Below are experts of layer 7 (counted from 0) of a mixture-of-experts language model. Rows are named router (the router's row for the expert), down (a neuron's output weights, with its number) and show model dimensions 0-159. Each number is 128 + 24 x the weight over its row's rms, rounded and kept within 0 to 255. Numbers have three digits each.
Before each expert's rows: a language model's description of what the expert responds to. This comes from a sample of Wikipedia text that the model never trained on.

# expert 9
Early pieces of names
router:142139087118102101123079156136151158103145129106127110154106148147128105161145113140162152114147130167151140114108116095115111096158113109095144123112115171130175103149095160141151143108149086153095087136179088130141100155102137110129158109093097116110102114151121133124141117110091161152105139083142154123119105110145137125157139092098150161105113087146145155126162107147147157116100120135167140104146156106115094101114132158139095148138112176168143094114144176120104110108154145
down0:106126105145162064126122154121088138141105071090126121131139098127130145134083141170123146121113158148149088124156121107145149119117118118106133122137149154132153143124110095112125113182156119150177093152151157179123139176153141131132098087162122167143101128111124141121111140084091154097116118074160132119103154138123133146143122126124131128118104097129103083125096096112123123110117150146167082112115112140151154105138138169118127114124121133164148183117171179124125131124166118
down1:109162123140164113164114101120090173119143143128119107158120132104092146145122121138125111106139173128111123153127170127146094108090124125133136130122096097124113150184135123111141111124089129141095107168103156099117137110121139112106132117129124102088079134099163120128095138153140143123131110164133111131168071140106086097169146115107136158150109107141093098138158170117168132137131095104105162116126114137131158139127201110132165140112128175148131129145112133145168098160140066
down2:136107141146160137160146108104135123153157058159150141158111172101139145144115113144131152135136138113112114119098135141122145111095102077124118106157146091141146138108108081092092124128104104126167127112148155151120116102175129125121103130156134089108124090131144109150113183175122165103130156129161160128144150120144079121169139137112116064155133130115096126109131102143155130144109097096129084126096146154152152117157104116113110112124126098135116100140139131134164117169153070
down3:143145140146153159111096146164110115136129128170098122155080127125118153145131128152138151095108153124140065141150128085168114116186124154161127080115143152158132137133145145193082132113160091144098137100117124131106132109105141094156121141130126170115132098130100124155096118106112138161148180142117116171138093107135137153156127138180113187122115088145112118130114113129125089140161153115155173139115129092113099122104099147085125144118126123103135133121120091125140094113115115
down4:156100125146144151132090134164089130135102113140152090103100152124079114149118135063125095150170148086107122131107131158141114142155179140085141123125141100148132177126131091113125108129103141103116147089081121127101131126081123138101099145145108131132159127127144140091131116156126115112152138128136132114107135149163129111141107131173150131180137180115068126110172146119112157152113158113094162135136168100129134148122117106111157134133115155115127143131113078125152170157168120
down5:148095134133139159139126127143087063111101101108157105160098130154140163137097134149126113169146097122170109160147130129143093152173127157131114139099144139121131145118128123113138165117131109157136124152178139108103156112120182139128132180095112131103167105132133108117130112147151149146107172130112114098137149133131096118164109123136106109083115127162127091136081137178135107136133130122097143111107117149117139151163127107113133164091092106103151111169105146097066082102103126
down6:121125098170100121090146105118141166121120141134159123103155136141075163132135140167108166118089160109131191121161122131161141163136105106095124154141110133116097141126116125140128147170139119065124128115124104124113127134100156122118099138126120100122150103103101108133113100116121084111113128118091172106109122166159160130162085132113122130091167151087149201152158132113165150104128097158135103135076110130161128144111127136149135098104157144107163157145098144137136134141120130
down7:115143098146130136095194129116072123142115126117148124163115110129128159119127191153140120119126126121164193134119122103137066105118114144163121105122131109110143100146119124130127100101140174121139123120145086131172140130143134090141116109108143097140153088119107115144109136126117116170153118097126125094127115126115119078111134099139153112120155090116145144149118131116128143100116131102153129128140210102080137120118175147121128128098142181149181129119117119096137152191137122
down8:174154095149188152144086140125087122099151147166111131134177125115147144139105128108126113107125117095106114146139100094095094118124145132153159107115135164114170191109106168139112118131127129160157113150160121114163122113113151113137099100162109103098113144163144151154134114121139151151139105118153148127088122104142153133127130153111155125155169131124122127160098106143086135068141152116139165134103121071144103116088155111103090140121110086113111126137163132151112083116139142
down9:076141124106175083165136125105114133145171169115108125117144138147106083136125138159118164111158149128105113110171145118093123094152089104141129099129140117154105104137152152084125109152162158145118121107156136081130123090149114122096170146124170135089132141149095131133141092104141182167149114107141161121101123129106110115107084117148120084140169151174153138120130109104152095115156121149122121128130141118100112163099152109135148156140119173103104163112135122115131109101098101
down10:103133123150110124124144126150153163133083123137109200196130123083149137170080132103133116113141115128126116133099107128132132113156089136091105124124141148168102156153174142133160142143087141121115076103164105071153135146118171134132110111148118143122114125111111086093129138137137124124114137122104122151112146161133209149150134087115106145093104160124108132140131133085115106159100103193093123092124127118155122146144138119129137148122146116145159142117129094112130153113119126
down11:085166130170149109114097084120096192149144140113141097090086127110096162158126117128124120120170134090138126102152161134120131105105136114155135126137110157115157108112171125119160144139137148146099169115053110136140195123159110100132120106135136107098154133097090116184115156114121111162124109121105115155150168076144129144110138147121140086120098121140128128142120150095124114119128134147133085118135156146139123110116145128178140162132138137137113098107149137180106127145138113
down12:116132085127168108155140098149168132130118110156118116124078106106108140156130135085131172122159185127170135083117118146137137099123119124116165145148089086148132139112106154131105168067112125126124125127097132157125169118146101166118132104134163110108092121149160110101100112134102161145147124141108138123114086146125137145138170096072084127100103150135157118147154064138154123124162189137137129092135165116116140112123130161150111115154141099157150131141127142147111117134136133
down13:100142097131109137138141134098186128168088111155107141122131138097095152125102148140100111105092159129130153131127125115166127156139146119115096091143127125158138115134164099125186103178135102142132147113104092087129087130148131118127152148141148135148112121122113081137120127156126119131159108119112119138132148143152127069140104119086090096089153096112111108127177142120138111127137126130143128143117190139119088147157141100104127125106142157135102129112166199163103184168123131
down14:131126114123111116127141140132160126124164083104081140087115147138191109127122133123152144153076106117127136094123099102117139157137136166129155110140168133117128126101145121133119089130113191085132113132172141113160142132124107125132150182097135136104126102098166134134124127172093138110114139100138141148139116151142098143118135135121094154130163143168130148119126121076146155132140141114112160149120056147129153116095119137158110169098165058124146120116099135118076155137136104
down15:090124104092132102147098160139088154161107139085139102141141126149106115156148142134153097116090144131121143124125071099132123086112155157114149089159165127131154120123096105134153106190119160125130151141168103163159118090092176126120143109115140076133128126156146155148129182102150100146125110108130127125171162086128156123121090113138164162125119112130172139118140113130134126116158124145150134138140120155134080124144152148130126128130101065086101130141152140129129109118101091
down16:121124150114139146158129147136138183151099120115146117148091150098172107140158185097123117124149140114112176145126129090084121126131128133096179163113157107180084146113116114124135145087064085116091111142133137153120158124128134138151114076148112107122120161113115129152156095112137117136123141148087134158139146121052155150111117136166111107119153145133140116089108137125140141126137096141126085125116121129108180189126149110126108105141137121141121105140100090134134122099111136
down17:100092146106069125151129125046096153154135120138150098121120177094127116137128142130108144138143110095124107119149125179142116112105171095142140114141097108150148151090156121143100133115153136122097103143158153068111133148146109064145140140127148121138124151107139112126120142135125167154127145113091126128103114105149120072104170153148132151125123104107155136117115114101112147183133167117123148100141124093090115121151135111150093146145183132107150131151164155099140127133127090
down18:117086115089162126121131161132157126137113149133117116109115116086099128154143138139146105150108136127173106122146119160127129124155121071137129104174121110165188105106159169111096079152101139096128119102115087124120146109146135141179124109133094115085133114167136136140114143133151134144101090155131098122151137063126115161140159114100110155119135141115134106145133137111105132168114114169135141125125180103171147115079143099117132103084151161157142133162128107134104099158118159
down19:156187171160160122119111148140146119108145138099127103107144136108158156126136097107081122114153156104142102154140141132147137104113102145153117162134117140096128164122122105115128142126152145179155127129150151165112103158131105087117113046092180118103134138155132116110118117118111125106163094118144145114108157145075133116118148125135143164117140139096146147069147138089160127118118104131102103131169108164081144158149140107134143154093153150120115135109106125156105129121115073
down20:093124099104142132124130126113107081143121097139171159120107125144150087138158136130114091169139106140121098162114118132112126089089118108155148122108112125102141123118130143123131155102112122121134120109127143132179151175145137164162127123157121108164119115104121147127135091162094161134128150113136136103119133097168112158080087145133124097164113138129131113080098134118114172116077126166130099143154164105099183096156145116186109157176156150095145109163146126102128168117133121
down21:108149171132134164151131074108092085117137151156153136082147142110122153135093112175162143111122117136125098123120082101138121131164167111142130113081107119114153129111121133140156117090114172098154138069122137103112131142142142131111156108182093110146138164130124132157117072127107111117132148137092126080106103184130109110134124122135147097155154131117148130138127096117139086134109119128165110103161162083126118127136132135159135159123078127148152136149171117139144143130173104
down22:185111167067141116140048177167114105142150167117163107153164114121161146102122154147102100151120092114133072142104149125142112091130156104148109144160122140137091091100124144157138130147129150170157098136123130154117114151103127119119124148089134115095122168153128143131126118122133102115136144154166140110111163142094144132180120114121157152127144114130101115135106106126105119105135120115138146135162072102129133123092092113176112104109117123117100123120104118132140112157146167
down23:137093099135203127133113115141075129123146133131116119155107148136106143159122115125092114119103160118146098121128082083079134127103141112109150108083116147111112148138112141145143083114146183107134134094156131096138174154189112141119140137108117142126154166088036104136129101096100123149122143121162125131102143140135136144119122141131122143104103132126124163168139169127128120108149150122129138131113116143140161101066127169157138102141068128137129120118141137127120129129152107
down24:122127086224073113138143146185087089109113100102159138100154118121114122120104119099156147124097148123125134126142127149110129124125139099168119107103135090090143099154134083105105138096097132110105167133098127163129147120147133120140113135113185109128169108129084120138132145129134115161129172120115104128169109119129158141132090066110129097131127171154120136126140129089148125153142111159132135152146131131089112118154137153172132157102123107157139160115130108128131155153111115
down25:135122151153140159160142113107075146129122101127104116099137147114144156141129101142097108124129164137143090118131136145130117141170120167074085079116118115105186101142160091173144138081126161132116141109125086190101141130098117121111140141139153127167097128173109101136118130145123139154125145115152130128089118104115100149120149101100113069118117145098156102136113093138097132105162136138107140124127142101118097135121156154111144118190173135187128118114134159119143135107132118
down26:139153107125139116110100097104134135122142125099151127110121119072122094120136107146128155110125145136138172098167170140162179070061156118148149104130150157100141098159129158133151125106140142110104115129123151090102136145091176149154146139120119104123103116099135158134150122114108121128106107182179120139100084139109132141100118097105105154152136158119150130133152154159109108073124102116109111122118125120131181140124126165127144141155172151137141146126188131081126110144127154
down27:149164071129139123130152103080122169115173102122115134145146148114115111167099165141149140167152060129120153111115107090092100157128136127119132155080144138082113115100111128120121118146112117136105111142142171131157115134157118112164127145142139160146111137121115086145165101153074141141119125132128133103101136144122110133106139130125127144162148104144151174056135144102120137082132115104114094110123114094103174124099143145132124135147115144131135145152192125161137127121128182

# expert 61
Foreign name inner pieces
router:132112141130131102112127120121127159124170151060156083159109164153090089165175101120149132106160119123155126111128124126119103105104121096118163113096130161137150094120084185155129149109148118112062077135119154142174142159116155149092130114111080125103139117126116139130172117094101160147127122083148164108103092098143114143139141094142146141122124149133157148132132133135149163123080120128141112106161129117135150106109116140108135105166119130170126109150110138125136105110126167
down0:120145122105123110136122145094086125157109126078108131113146109112129136121103110104084107161104131120149084152153118113123139098089152131157161101077134175136085177126138079114134129086163145124172093141128125111140156180113124124135106092162146132127097119103121144124137151113129115156134147149146138135086139110110139151123169146157148114131085142121124118132114127111084170083122166140147128137145116135127142104176139108123113123133132125114176083151121213132098140148140127
down1:135158155120119146133081100127145143156127143115186149119152132091134128149120125161120109135128126148102149120111128143134077131088153200149103126131090142077118122165146133119117121149118098126156097128071147091131139098098152126114107154127104127104094125081083132115131126097140151159150138147132114120163117157106074128122150103129111167131075125184125128153126103137142137186140111133123177103115134136128137156086125134152145107146111178152107097130125103130170120139120115
down2:157109179132123122174156116132158126111119111152127100124120129100125123146102169161110099119153092103120124128112103159110130107105115150132170119174160108108085117156158113161089146116107146126154108110107108134116104125115104105132145160156116169124146109134130142165125126155134148126120159171121096119175116126168124105162096158151116098141141127120087165127087078132153120162138073112114149154139118119133118109120120092105104094173098120158137069182154114134127109147098122
down3:122145147173089127173110095143127140137150140166154142149108125143130104140139133155130141117124127092158089149094102089100132142150123128143136070093139137066110138158134154129127162094130089117085137114111099114120139083121117132106110155147119116094153140142078120103148096171153151156131103136125087138161152164154089087148133115157144158134154088138134125130105142148124150144136143131151128151108197127151085121128103152079171112110128159142146114166143140108112125112138130
down4:177137117121137143103123137137141107145101128096150151113113143170116115150148100130138094154141063108109118119109133119113121132144152115144121085158122078106118124112137120129150121124092153142116132081111126170092137136132115121168162106160120094097159148125143154103135098140128135129157173142082127119098120146119136123152127132132098139139161171151099167101071140138066139108082139119131186171134165136143154157150129119119149157134129158117109137109146059136145161132138091
down5:134130119130136103199155122137145084116171121149141091143121122140169164130098132143141140130160095107127108136112129145132121131149070142123090097117135098113099164110148129054190149128104118110162151147140155157167113103144126161099120133115119132142152121124131134146101142141120176149079128139145111085165138125132108171093121102161122138155138106121135148150096139121149109155134096117135129132088114131142141113123141125168106074087108104098183111115125162122118107150128148
down6:108135126123092135072157129160131119099135110161143139122128122115109106190094103181108127123154148114102168108138135104172110120129125100136174139089122109093126165152128136139106130174090133150109101083136118130130132141127138138109121144143132145133120110150096155093102117129120116169108152165143163096118156188100151159097114092147103099095122125127099151132148113119127185118150076144129120155060125138152104134138143181116134106121148126131107132145120136123185133126146142
down7:155119145130115107122141122131085127120132125095121115143157086171132132114123118136175139091133130092129162146115124077116091130159078086129132142141129131107171101114116158111084145104138132115127148100111099099142154127169146140142167129140130098093112138175122168110178115087141127202106138102113139119150116146146140132125133118133123095146131104091093146146135162143140113148114119160149139139144177128079118145144065147107128094121170153171151130095150111141105146138105141
down8:132169103128152126115116124135130118132175134096115112146163126129170156120114115123138127081092123125121134126155139116115113110062123144145102109107138109096163125091111132145123089117146163172127124071139133112160104129119114135128183129130099118117169103132164115127115132118171149153152104122142103143089126142146149162154131130071115123154140150143143103145155119097115148075131169140114129094094129101158139135127111105088114149151136109129147107084189114185105092132173107
down9:141144106099146106135117165092112145135149113093125124103091140147082116048119099128159114162156145127114114113143138125110120133134122147145161117145086145182125112128141083124152081106138163149142144103127154100144143132110104126124158114117118136095132138145106121124135126094147131123178143099125177127114112106146122169068100149141126097120134171171173128149132133073159135098148118111135144119115151120103089140140157137136183123122086186144142134121132161123142107095104126
down10:113127130128102141123171069133116140109109120127096191100141123119137163179099136150137108129131107115104110152114152155155148083139098172151133096115103163150066155142116150109168154153115142088133117111142165137129133141136155150168082118177107137121098101106136099129115143152077129138134137101119152126120118100150156129110157087084130137110106180147143096125136110133136088133130099174134161132108107166167148146119101142122135120101095133104152143141115163113126128117108129
down11:114174129137154161143095144123143160137155118130097107109087132124160172114113107150131116149122138077151136090130147125128133135158130142144138142130091155144137133120133131113160143102105131127142125108070123079168165141104103159102109157089119109089152125122134140160123144073122126120150126136104101152108126145180113142135151158117103112074132098135090158155147113105107099101128131113102118063141129114122160090180161141129148146152140121167111120135142167157079120103156159
down12:117182098150156125119141115127106101128115101126147100129120095080090146141164119135141183082127146168152112104129143140150108123076122139100154146157091111150143133160135157111146147105153099086111082109121124142154156114140112166121103086168133101161147155143151176133142141083117157142094115109146104124108108145111148146130126114079145151135134156106150130084164107133166134118149168131141115095145117126167130110153156165102150105110145105139120094102128147128082114117125107
down13:130140104117090128095084127120212128147118123175083117137126130133111122130127149118075123091118111144126166128113087175143140169149142134096114124150148128141149142130158107127169137139141085148099134095115081110137112144131141102110155153138140105164103146138143101113135106170099136152125140130112131141135143144169130089120139081109122148093123062097136107132171123133160101141124125159150143109105199084111123139146095110108121119117119158139115120124173166136115134119141140
down14:097128067108128124135111138123087099151158134132108131122133119106197129115119094092141113138114130084170130102142099146120122144138111083161150120146133143116147150092147094152122081162108174115145146143167097116154119124118108142167145160091129128156128154118138142138109114126095135125121089150111133104115115093114142140121148157170160153142150177118161109088153132086125154145181132121116125117131087118131125113157150129160108203100150119161134088144122116102134139110099119
down15:098153077127102128114135145163095130138102185100141136104156120155076135130153154105114127132098094116149140110133112134135087126149116151169144094099136114159173075133114138114140171137112126144131137104134105117099139103119148157151158092112136134126111102166129097146148136125154124164125147139148153156092124071150153097112110138127154109175135130126140178111134147129113108091105144130103060094135123138116067102155158166142136105111152113107129141160127143118154107115142105
down16:127129156089146139110123135148143120127131106128141171179177160109120122153130125151112151114139107156126152122102135185107129138102119097114167164147139124117088108092093119127162154165108095099139130113150148162104147138108120146172132130132075109110133129111163123171095090080109103123126144155128113128176138153100116100089168131151100108106134147163108137117072145140149176114127080112099131102120094112153104118161133110132141120124163112171121154140110118129117155098105156
down17:125124114094134121156142148092104184138105118121164112134119134078133105119155120107164123114149101080173119103184127162131146116134146126111178152168109125127128121144134139169110089124153161101136114131118099134127088139160150085156121116093081104142128147125128086128115172137121136121124115105146109129102126130140089118110129163128139181136118125092121120126084144105095108106135159106146162085121112115150154169131118166171074168157167129118124116117145145109159119134095147
down18:103113125133128150135143131113142131114119175123130103138146158104067120160127113123137133105126169104147156131111116151162109133106115145145108132167075173163172120082150139080098105118119131152114106138120146120118135094131155114125111130103119153117158141133082144120125128141152163094100100184161158134131148086145085134071145110151141100120090181109108147160135186089112085144139111148102133111097146116181153093128108123116144126113131120127131142122134129134139077125144153
down19:169134139097104155104115121137146109100099147124134158125111084129167106117127089083124138141116121122144129121122104134159138139130159172174105150107130142090143147114131104128143145142083166137134134135143132112178138151143136102113088100131147148141120077152131146125137112128166092110116075097130154134115145102118094055146153115135115140116148114134122132138113118057179147154099102092104126125157159142081130114139162130138175137094171155148097150109119148142100131131096143
down20:155159153121154116164127167144148110118122128109164156093108121142160112127147149132152140150192124116155074113079115075129142119107160111121126162085122145117141104127149136079196136138103098128123111110094161177159127170134110115138118115169116118125115148108146177130121097113085120136105155136134140114145120099137151161111108123137119104133161112109124081097128122113108099168110144148141119154129167116126128133117147102154129165125107110066147109148099132143123140106124087
down21:091103153110132150121111143116097125102092162117113133098127158111119126149173162143212107138095101180105104133102113110124098140136123150160136114128098144159142089153108179127112119141092124136138117096145119066080126090139163169135132149138130110129136138116167135142103126137120122120091125143140139102115130169120128077130141092160191128156091166143131119126146129145173111106114077135129131129159133125124090117120127152126122119131088115119106114160144102131128082128159113
down22:158119154091140115130107121154143087162103129111165162133133124075139170119144121132117140112148122130137104185153130149125134134083146085159091145128121160102147127057128108130130126108130134160123113109120132152099093161105149123117117126131123101100075145148119120087111144134113139127165153154148122136068164149135121166146165123138147180095134129162134100123111097136105117107153128096149160141125068105170132131097159111111128154154114089105105096125106169109141128118145150
down23:147112150115136131108107160128138123109140158137096120139151124089112147127119132087136107118167122132146132146148127099086123112122138120177128148098115105079079141176120138125147095127141156144115120089150169110116152122120131141107169114101139122123210094104083083146110127129131109149129127197136151126096152118109148142083136100175179138166088112131089131127130130128123124144112081116121157128132113143120135085105134158175161133162122158121117127117096134114123109117139080
down24:119123151178140126101114131197101109109141072093142134118190099116094136117150160144094153132110130068115153132152119126120123159134123100139143074122112106094171123132157137103102131118081121128127160105117116167092118104115132152127136153118113116137137089103130133149150144152135130150125156101134114117158099104130143132121179114143128157147064140158151115114146100121109145097114110114128127166166132147140132123102131187114141124106111150154122159080128121093109180111115129
down25:147119105121137119108145155104089146164138129114111112100142102117101120086133106156114115154115120129140189119144109137148118118130138115122139097133123129168131176165110137201141108071131130148112155144117117156137135130179190110142147104087130114161120093121116094115166111150119119108104146129127152137132153116147139112136123096105133121136146138091181109142152112117119136118108159145144155119163097078122105090126140143127142118169165104194160122112122133074111120117149072
down26:125143123145138104105104096117113099104141111127136126141136121127093113132160138146131164067104111134102178140144143159169101085059127135139146143162113150139165118121129166173089170152132108136110149117096140076099150132103170136148165159138103078126136138131098091110133142139140127131113094166152137156095069114137132130112163103150111125122131132111125125158121143112080107118151123139116129099110129089125176139095093106098144132143166148141170157150130140139132125103154135
down27:100144114097124165126127117083132104098161057117164129102129165132125137154153118131167184106181130122113110132095121122135120178122126124151092164094119102160109134116118126154144147170130127114126099122118099124111147126099125133107151147151127169125148171131117106131148103144109126100103115134138137124148130163133132155122128161101116161126157135122138169112121145108111150157099109105130085118151116095154164169139117116140099167095151105105085119123112072103098170168092164

# expert 49
Table cell separators
router:168155121166155098159090124119116147141138130107140080148106159138135135135150087141140132108167103137130143122095102137115119125128104129113147147115124132119126098134092148125160159103162139146124120154154151147155084136140167114102156118081087098075074124159125170118159130114078131154127126120148139094121112102132088163133131087120118155112108094121142161113183085175157132099127133136152120087161156117071105119127148149156118103146119153125141094121136132122150140096111154
down0:135136128134126134134123177136147121099182121104110153137119120092149127151129130140144118133098117159112135115155128098174130120079129119145129093142146149124142166137096112128124121153166128123154085133123114136132126171139110063067110147169119136161097100098117128161094141131124125129113109118164158118113134128078174115163143100128171108146102079111109126119086092130122156130154153102116100105120114128125182138123134140101091114180175133113122145137153129103136123141190086
down1:133113104113144129107095145112153118108136157113136127181166181105142105114114149137146109127131139160100144120141184146125127102091074142140127116144118151134081126130112151108141143124119147128142092124096183167124170101108100123132151114109111116126118152068178149113148151139082148142134117141144142130169121154118086087170129154141114132120096169154108109103107140101103121132136079087120142130110121112176146141097098118137132108134107154170105114168115127131161142158151091
down2:155121167151142128154118092122079146157142094158082120129116150121100146147108141123121106147126138107106134110144129178116164122106116114114104116112116093080144209153115135121092114181108105091156089177105109111111117123125115120136115127149149117099106104159140127154107166117130121099148111161120125139115132134130131116160164148118127097112176125130113132130133087105143142164126110095148114127096114151130123110159088090089124135110154106164156148165142154125160131165139067
down3:151159152125083111134099126141124092151139124106159148149118151164119128142182130143154121137126139151153114156152139114099152097187110120133120094142128150140136093128133159151166150098126155099109138100099135135109159154128130116135149103117114127131104121116053109137105116096102100144134117112125111124137088144117111115169143100162142235161160122150110128100103131102105100129101100149165152140121143107078106126115116154116128156124115153171136121119093131115099113115169138
down4:146156137109134144096136142102116110125110121110133117120139127150091103153139119092129103167128156099131112138107113133110132125117166176095114097165114109155128128121148109141114129155097130155098144100146158145105127116104149201135107136131129109098179129130172153085112131141149128105150149122120130129081158110127181150116096121150113132169186146139093136158131153109086133138089158101130179147082127124111125151140159099120153141124119128078130165079137076122116143144115084
down5:133130159133159133168112149153087108116146080134119091140110132121130176160115162163118126150155141091141126168141120126122051148189131157137105124123127082145131155124113095092121145143135114137153171133133122117120113123126122111159109142118073119149146168120133112133118166145147121162144142104136105091170129125136137106121101127122058108115156114131125098140109157116154109143145117153099125147150096127102123127099137135128187142082106135116146155148146110108073093120086126
down6:122098151117132149111150093130135138114143103121140114111173132127117121131147109179127146141106131106096139091123146143159106142157146110113139109106094115112114100154123158117101109161094109154149124129128166106156138155111117118127118131132094146157223103146113079118082128156161105114101134137118183101129125158102181117136110098127071173096146138125140135149123142128124124111119148126180131085116094160158132106141115113116119136145104082114175164125103152108169118144150142
down7:146116085143148146106115127134105112185143174113149104123121119139123160099131167149154108147143088114131157121160134095122108106113117136150094129136123059077165088123152163149106108098111156121148144102137154132152111106127148102115117118117149113133140095122136139151121100108138104204121168146127175131160162157104124143109104100130158131106142101091098113102124129148119138145107141124152134100137194134126109131085128126107146104089152139179163139099133135137115148162095122
down8:136151091148159126105123121132131087115115147165121142109168127093133162153078090118144098110102118120118109113135145135102116116123129125150134080101100125117163178145125134152165117153126152144147098131109133122179122143121144133153143122140105121115135138143126138136095137167147153151137102158143118124090121145111124092130109130120148123164140160142116101156145112083134152084147154077148133155071162083150116110083147110099111123148106071128121164114193113122121066163144129
down9:120132169110144084154122149091160083123155140103126105131126150141125081153110127156144113118148149125121160103198107107110136112169095090141132112161085123170137090136119125121115138176145139145118168120129113075119129122151104113130147152116155113094123190147147156096148129101132145155151113115118167091130155095144125123080102156109159088142149142160146125106151096126153153124144134125176108145108141128136108105110116121120157121145097155125091124108136102083097122114133086
down10:111139103132145122152174079111125125127122103145124169135106145090127152152097107142141115102124153148114135134121128204138139099146102158086104115112136115176073153113098108096112128155096168141129110120159120102145156165106141132134100105152162148148119152098128144142104138135102118109101118114071132135108096117126170111135156093112129155091126166146119102129142115110102064131161137183093167109130136120135123147141165106141112157139131105100152125151115158093166137112108130
down11:131120124139088122145112124105130123074137152108099133133077098116089143145124133122135125132122115089133166088148159154117165149152176124198128137106131151104138132160116121087166112069154131110111131107110123128123131139115118116124148159134144149086150098108135120127127180075133128145116121150145060112114127113177150125151131117109127158121120127113145146143112156102102118131130133136109122109119139156137091070157163156195128151151119142145103133113165196143140108125122127
down12:132166130171136170139134134114126115143166094127143137139062133089115154144163144119122168184161158139184138101113120128136082140127128132114154146142125122140129137112102181098111166105108120135155115139088172124145150125143137174094105139108105140161115130097179123116109117105106141160080114157161122119099098168119118072153147100108117143130103134145125106117130096111155122104124121108081095136144100128129122092114146141142130125099121085171152131109143157143103135120135161
down13:099137097131084136143135123117176118172084126173089140133132138108107133124113142127099127114095147130129171128119082112138151124149128131096123110130118159133151151131170132139157084141095097133113138120128121115150130097119104119115117139156141123180145108135158089127110118143120101162148118133111117156127145155166133102120145099103085146089144105114116081083175140124158097116130150153124155173074187117115117144155128106095110092104105151151140113121150207140115151142128133
down14:107163089137147118141125071140100081135134090130120141122133138129166128122100105130159163147093167134159117079126095100092152125127158133188094104135141155084128109093108112146152130131118119161133127116136098100147150142119099133154157135137132131090150161132170118153127125139087116095180093127135124084151123148130094101120173130128131160139163102167150114145157126110121097132151113108107142120143055151126097104109139144156129182129109096145124135106123162142114150124119129
down15:080113066115082087091143148150103149144090136071150064114133124159116113104136193118139127112106154151130113142110135106141121136141145131128126109175129100159167143129111122122122122185151135114123120123152111144134125154135139110142162095134144131120110157161135094122149154125161100153123122108125150127162151100158123079128119122129178131126087111112098147113133110118163124096114105158132109120147157113134070103150153165158158092134090148112155169129125121132139159134128101
down16:122126119130164139137112134119170141107117134147130123154125138070144139150160138103101140152148157090139137109140130114135115136112123146097161163119128164142132125114102111144126137112105107133136069117158167116134180118093146153109144117105133131085125112112126162163124082100119151104134136136080137135127124140119151125059123134136131100116135107131148161080108160093148144147125112142121095074089122098144165145110152152134126101154185122127109168128147114141074150111055166
down17:151142092131119169132166144082077170116151100204128104147110145107132111078138141123125147171110141120160130133160152156127131140146141135108145157134107156142114118113104123134139118118100137092106099102119118154086109123130145141131128135087091097116148102136144086091137161130150123126153092128134106151093147113137104121123133174120113191143111123103134142131114120149110114114165179092113175101140150100074141144146168116124116162157142109113149137085129144097135138104136090
down18:139133112097121151140143115125194089093134137111138145131129138126087094162136146113073124123131141099127174145118063204090109135101123092123161105162101136141149137118148151149144089118109114136126099136093131130158131115118151106132086165127133141126131099157134143080131123134146152097119150197123122130151138123144140153108119110143127133076097143115133147120163147146099084098104138156136152129168166138140152087116114104153120094118110105139167150106146126144120109150155115
down19:160116148150128143123112111133138097133139150129139127144140105087096138115107114138128124117112111126144124136172123160154154156137100157150137130108109146126123172123141127123132077118130173146152115100168076125128122111180105114117124088116199141162159122160140121137135153118135106102164104163093105118138157159103107134110132097117119132088150149163161070076119105102181125136128123130128093108147112157112126132162165149131140095135142149155102131078113073138082109125101100
down20:115106093097143104097129141132139092141146138160143132123125148106152119174130117127144097163145118120163108145135175114130123076104136093129146131088122124095103113117130124092194157118150100120138139085107171140190146143098126160149116090138119117158135137131135150105118150077089111147123127175103138117126132129143128125072129149130124115132126138106131112094120112128129165105111152120097121148142130075138189121105150148166101190144124070130166115160119143136128154114138128
down21:074150130116137146140137119123131131104145148109115133099119166121139135157106157138150154117169146182106118117115101117174156167110134151163110133124142136129144125145132144095139142122096162123130165121113131090106125099137133137122154140126126074118104155165130113165110105114095145121118112141096140122096113218119120104129133112146146131097100116126129131142150090112158076163112102133086121104148099084122091114160113124131172153108066122111158107198142125151125111115142149
down22:136145155073148142122128155165137097128099156146142129144130150109169145112137145134115114136134110071166140148139149137112128128140155089146103117125116136133141107123136160110105140115093143139101147151082116154123151144097114128161104143113137133131128131133071104119120148144146129120126136128130079104098160140124157107100145129114179153131169138139071094150089176136101131135106119146145138155087055136149108123099094130159125125127146103154123110122121213076146089131126109
down23:162121168085163109144086127129139119106113142154134152126149153124108125099143147129093111117102102142113097129107066096100118128110130118145099100093103093129099159100092113137141101119178094122106129085190138095115140143132147174104134166117167118144167133088127128093098145155176118167129138142105123160107101113130132176160112118152142139183112129119109148142096113117153154112122111137160104123156154119138123157104126132136162088112137116130122082174133132151122139122132106
down24:107122081182133146111163133151093069129097127107119111080147116124102096073124121115127141127119099075105141160137164160100118137143164154123116072103140097120138091134181130109111134110164135160102170096104090137114107143097137105158137137109162134151152133129158127159139141127130117143141120122156132129166104115132145126127126107149133153154079159121143104112159116086138099151133109140161163152155131156084111166129114145096163134131111143148122137121134096119090140096143101
down25:162103139112106119131111105144116158138148093128125087101176129117125185103122116131120130138129106132151130119114107111131130109135141129159110151131115093139168133101138116162118138068114160097127144168118116166117128146159137121121142126131167103127102135138111131125127143147136122147143157116125082121127126160163125127114125117114131084151116083091166087188129127131103108123140104188155176141117120120082132114147139167088152142148130186174150159117141108080084116112110068
down26:151166102118126100147105146113147140079135123113167125100122114113120119187104094153124120128151090109103146130140160155133122091112166116152157142134140114133140124134159107150130168133136129113128097119153151110110164156121150148121134099079157083143142089132135116102140128080117151119106133197135108126105097176080112140078142121136135157129157150154134175148144125101133165095140087132129070105115126136113184138108099118133120116131118150126160117102165169102141120142141155
down27:120136136091090123121103161094124101092135107136115123140135173148125118146173198128161191159136148123149104080125148095152130162118136140149169133136125091115114130133102134133157126142097109160122100113102115121141116122114065145151166162117105135125109147125097105174137137124105133114138103158128117096103081109119110168131140116138072177134133123129160147087140127121132186133138127135119092128119091117135160103082141156160141186112122120134120142123141120119100107148149142